config.yaml
n_layer: 10
d_model: 512
n_experts: 16
experts_per_token: 1
d_expert: 480
d_shared_expert: 0
activation: "drelu"
moe_layers: [3, 4, 5, 6, 7, 8, 9]
router_score: "sigmoid"
normalize_top_k: false
routed_scale: 1.0
balance_loss: 0.00119
balance_bias: true
scale_expert_input: true
init_std_router: 0.0165
lr_router: 0.000611
vocab_size: 4002
norm: "rmsnorm"
norm_eps: 1e-06
tie_embeddings: true
optimizer: "adam_variant"
lr: 0.000546
beta1: 0.9
beta2: 0.98
batch_tokens: [32768, 65536, 98304]
seq_len: 1024
train_tokens: 402700000
steps: 6912
dataset: "wikipedia_en"
Below are experts of layer 7 (counted from 0) of a mixture-of-experts language model. Rows are named router (the router's row for the expert), gate (a neuron's input weights, with its number), up (a neuron's input weights, with its number), down (a neuron's output weights, with its number) and show model dimensions 0-63. Each number is 500 + 40 x the weight over its row's rms, rounded and kept within 0 to 999. Numbers have three digits each.
After each expert's rows: a language model's description of what the expert responds to. This comes from a sample of Wikipedia text that the model never trained on.

# expert 7
router:562526559553504549437477515500405449508499480535512519499468577536526524446459531499550549447479533511443440513529580472533491558473484467545496530468489521484464509478516480527509477503490468
gate0:466540485525488541478518550459524536487516479469626489489506469513470498463491456516500467495506471492502480551415510519533483523493506526501441385488528492526424505520541523535575568509629442
up0:455508489581445506484472554491457520490499432486600470507478430510443531461524477495486477420508490498485537593505504585507480501399480531515490513483483477604482495509556509504499553448503483
down0:474483478530554489475498505428494462534480467497429506489490460500507601434577612481487475503472558492452472519522507500433474508499577486470543525473540534563442516515510505427458559528492455
gate1:500493488552523500504533538505504467507510567489512485505570375490523487537492479411568488503467539488555508496470463508487430557512496540580536518501530517507455494498506495532498541490545597
up1:493505477510568486503565554513514487438515571477563498509580441502543463467501461401504495517511533507506532566428457533494470510502479500614524506453564573477474478435522448515496552500564613
down1:445474424471508376460486470459490473473454498440472538586489500549508545387503487482484507460585519495516505484514511468472517495476512532538500468467419532554483541488472510526520525496499466
What it handles: Mid-word fragments

# expert 11
router:542434459534536479499470566416517547500531511474488487497500516499524546516534573478485485513523449517477515603545505526446543506489510521532460490425489514517555464522537533482461482520559486
gate2:563488522456482577501465509523516497482487572480564500515484509503447493499479522553499555444507543491504497539502426520607507474471506559460482525567487478501521514478462470488485482496505513
up2:550528510492503544485535517465554493500549499480498488487503591409433523474466557539537537470523547474507532514527460538558496485529439533514507530531491498430475503406429506470513521503514575
down2:543499499492522507497559469433420541498637538521480521506490502470521539480532501477499538496482419544502500489569484444499456502500551430498491428553423549505479452521493482501543500495563505
gate3:476518519454542584512526532500440524512421485533501475535455590525487434445579503548504458478478506545478505494618547478463522475446549496482431460516494507620445498503489544487504437499551480
up3:488553521450502553556481501495384488564425478546504514675438577487462439458560536500487423460500497499499526524607532522512638458509521511502473429524507477584466476547488579476457493504512475
down3:566479469443500410580497501450501553568481492507577600479499507498494605499474434429500544383501492525497625506501510444498499503562542539540514513509459521512510528486557503531494475518443449
What it handles: Inner stem pieces

# expert 4
router:488441517507505530568529514500466523522490505550458437516540475460575459525588505496499458479520545474480524474531423507489524450473431557494538495450507512484482503532560537528490517498510563
gate0:520446562518509478520507614510532577502519433504514501398587525509491472504456409524501486506488496487491500545381487500544505484486434506535462450560462495505511468499530469509503493482527573
up0:522493552515474439542498560503510534522542469498512500477589613511486501489463450474521489456546507552486476545425505588541507476471491504497462497562472482496527433514486444503509518490527621
down0:458519505480439470459500514511464469508487540506477437497543550535552523534445514500461432519460465531499421501494532573543580520507430499487497525500508437530545422595448542440536422528542531
gate1:478556493500488510503496506467488441476483500488452488507504488490555414440503527487478494485528506506455467483479530531615456457530396477497466489511498483470510502470496510505490513401598541
up1:486543517491492505514478509482513470422450484464495502431574464500494427530503504490456476474563595515455484493489472520580492434526451455510446499546443503435558504519500536481520515506577524
down1:403479514485479488541532513538541531510425505468507567489548542458524500505461509492575452449430523494535504449501505448486391424490470480522467485526505485519515503463485542551474522457479534
What it handles: Word-initial stems

# expert 0
router:515444545456494522450390529500537449608497517510468512460482465519452517504440516506563525525516461509538442551531519520519529528489486461510496406514536531541564545494459483474489471506485539
gate0:550538479500480530499541538519519495513545497516502507480499515465486470517509525475633548477493416492507494502485583556523525493497526502501416510538476477430500371516480462488482500517555528
up0:487521472510475524493479564497503473408548505510551541517560523555432512501483513501554582490519409515475539489467553534502535470456545517522400498461471576527503422520533382512499486455493520
down0:476492445508493488544571508529490490516479430499469510445398468462545531444494498515485494503504565527476453499557499479484557553492535486506469501485474444520445485586454526467527464514454461
gate1:490607477609528491549481504602451463452451451487502502511508502515453480539403539498526446465433430550528411505477487466554513546495520575591497509502532475493531536445601548506498527514558567
up1:527536457515519489508492538510473536454491518490484494463496493476489487508421491428465463487499455515517517447475497479481549564479538558505487504522629430473529526477531499500529545493560554
down1:482581530496644551525521511474491500518580461504466526483436434496571413523501515453410435500458499528507561479508554511496500413543530485513536461531515478480463436509550490514476475498501525
What it handles: Non-English name letters

# expert 13
router:491508493452513491526510579475508534544563540494502522457447503429505517449455527479569508518513429447454530493512478528447496498450422472527536518445454501478481524471530480518389489547521538
gate2:523518427537512523450516463518519506494416518430512472502488499507449487471426502489539468499500537503485474535513542540518564492565569550526501503449427499482561499528530518560556493478448480
up2:523506422519500549510498488476523454521484437466538422516499545493508551504483511492547454503500549485439432522495537500506526474600514546546518501412471434497531460513458489512505498515467501
down2:499490487465496454520519526514508480535496502488399478481529547461428552477479484501564490520489512400456499495508484497486467447539454502564489501510493460479523508499488436501500519462462514
gate3:402505464505559458508375428573494551495471502485474596470482430545455513458488440560480612464494534500470500601485572496486504468533533523525501429391473522491536452460532533503489560535467498
up3:498571462497469455520475493506596524540527508502552475519472437606454435452479483525483504403571488532467467516453536487605497363504506458510503459495561503571487469449521505498470596505538492
down3:545505551546495521564530505444413500528546515544493501482499550444503523463496490491466481479464483521475463492444518521485491547525507591522484555510433435503504502513559502512467472501503470
What it handles: Digits in numbers

# expert 10
router:470465473558489542562591514443498505560497541472538512474449435516452541461486533429516458430568498539529452494555538539511448543537416542459502530504554476467470535528485478511449465440571579
gate2:508510481493486524461495462499549443460500450512464573419447462541491483496509504496497546530456536486402531571581436499425505575535522527505491451420473505524452497452496514491567494496509495
up2:495523496468486535481441502470494506452571484570485528466429447510500492573558483509472485558471524504379505527507467528496526575520573539442541501391469509529476498541484515543482512498515413
down2:546514469506414512481477511550412504461510466612525532466496533533506486485563386470445515507481484554510454482527469560517504653505497512498484495512488494488431513501503527536502496559451406
gate3:505437590495567528477501438507492494451500500472471472531505510399484490451478494497529465538507501512503547531479500545637438481466555496494452521530451501498490565484522487449515503564520456
up3:471503604420544534516497496504519507479500453510494505482482539527494508466519494505533498547561510558504482504499504543556406505401540529511435502528501487520501515493506483490540506529500492
down3:513484516452519536516411448607501501460473507498386510521575498625603525523578577509472497508460499426561544463575568413474485488404495455519505489448503502464488490524496466448478527472471488
What it handles: Table pipes and multibyte bytes

# expert 8
router:513516431469482456553508511522439467488517454439473476485471509507451478441482510492514423450470461547503499472497466516467530478515495461504495490526485423556522490508448466463416517478499516
gate0:508523452545457508531502502497517594487504496472549501488490468468449509462551469497517490453461508496480529453485543498502396478522539511493549489506504604504553458546508508416522496413514509
up0:518509449515506535578529477501515543503496529461552496440482492501506446485514483499479502480502497498477503529547487439498478492503529463466539479492564564624500410544502581458431536489463493
down0:593541484475586524485507500592507483535496495495513475481543500523503480491496501502504514520508483539482490497514548536504488488486502492405519504499493499483439486459490492520502520527512502
gate1:513534498516450482425578512466522559516533442532543397525526489519468443492505512459497394476455505362485476485506524502476543509557537546561482501469479480459454549433458458482499555472544523
up1:517552488540493500477496554478554528503537498514525470497477433512408494477489521492509462504438583455488454503424464526498432460531522605536492491506437503436473562493566491487463510503578500
down1:483517471570578515540529520521506523485527533486492508502520522489515568466532612500498452443447605468475505435475505462496500450507553470493548440578588582398532462529419513437513534477509548
What it handles: Personal name beginnings

# expert 12
router:481509489512459473541456522513497449541493518494521506486545476494515455467523538497560457518481462510435522499484500541546561504530501477456490448534475474452546547513520513490386523490520479
gate0:512498544503537449519534502511522578509505557511501344467517407509464551475496532495470437549518495456545487492460498464496449459500508491497470525493511432497498538467534609396498472469426526
up0:502494490470536418490526535497501555506468479521471404479497498525498515516482487502447479480517499500494488449450502504485492490520509501574433535440495458428515552497507649473478508442439496
down0:496499456509506510470537520528483492483459482550518528551541568535513509509499468477441495500492539475555492491454547522498530542495480530521479496498445506576502484592472515451509501484501504
gate1:501468507454521442459508501500540508476503531502459449499479522495513510459592480471552571495585498533483518494486494509579473479417433504488474558507549494504505553536549502490521479394564502
up1:523563491444509476487514478490530516489553518507475484417558480439475514433582416527521513538561489527453537510499527512523526508493526498502478527518497494470538501544504467549478506444536524
down1:501514465488493502485557444520540494501523486509465525504428502445539479500529503505496541411496509520408475496499528389493517510489463509499477407459524474464493506480571495546498544447477502
What it handles: Clause subjects

# expert 9
router:570540474533505448572542463485442455542537503500447517528530520543529529529516518504528455481543485463522445527516434531456484558436516511509490562452557515588487542498492495564492496544487498
gate0:421491448500444588566491434410456513547552405499470479483564505441541499470543532460507513485550531449495487426513494556547495488454511532491477512538514488470523492490501463489406561522425520
up0:416489460493494591573460492463498510512488476587505501501515476500511549469509541410488483496600502497490466499493501530522509503504503560522466479536511479509542542493510472502400535500486514
down0:502536440557556453539529536494525501469507553525450505535473490500482503545529474523497502504501486529593506468524494466501536498449471497499522568506459430498459495471508509483530499516477520
gate1:535436446470533482472513506505465380557514457500495550502511578617500516469391555514515554625511513507524516543522456470474513491517489489560528506534485494529476517548496500522555516535466517
up1:572435477495499447495506482507486462543529492447493550462503617536480620478355628509514463561513551510536498489526513500498464425521465466524603565495479522501492505578508534508534487524491541
down1:421562513504478480462511494563493578433512518500481534465502436537521507522521496546510492473502537511505484582533487476537444442554568498515448488491510505510455541456500476497504504530507511
What it handles: Predicate verbs and prepositions

# expert 5
router:509459486604531485570412521473456433571541499518474487484496486534567498459529479519482483467496519490459468527534507473491526492530495536544468505488538488501511590467569517439444495485505548
gate0:532505526602470511553467493493501580484478544533518486508583552503530534469476499505526560508446545520514545478503513513520412534529463498502503428495442500439460537506479465451423509483437498
up0:500533499465487482557471497484494568454484464543517490523541510510476479467500492594499495517503516490503546495518511535501456446595512506577513498493413470428446544515486465489504525425469505
down0:497591478439517516416554489502483493482509520497508494488503501521498484581509531490454447500497524514482486530523630450500516405534493505507386437527534612432505487555440446469513505483456466
gate1:480451543480434507448576492525483559477528476488476491513442545493473514560473482494454501465475500496466502514504526529499574527415542518439425567472470479506525515485477518435450522468525500
up1:490439540489426483431554483496472548509579556434447510486452451512462494453516455493451496460455503486512496543500550495433557544470512510505467531484429501515516511486533523479481537474578449
down1:446546526515465464452517454493570522482481497500518517544489498516483489462488516453498432465490457478549490501537480497500489526527504515469424557532502529489526497505511545541476502497574534
What it handles: Noun-final word pieces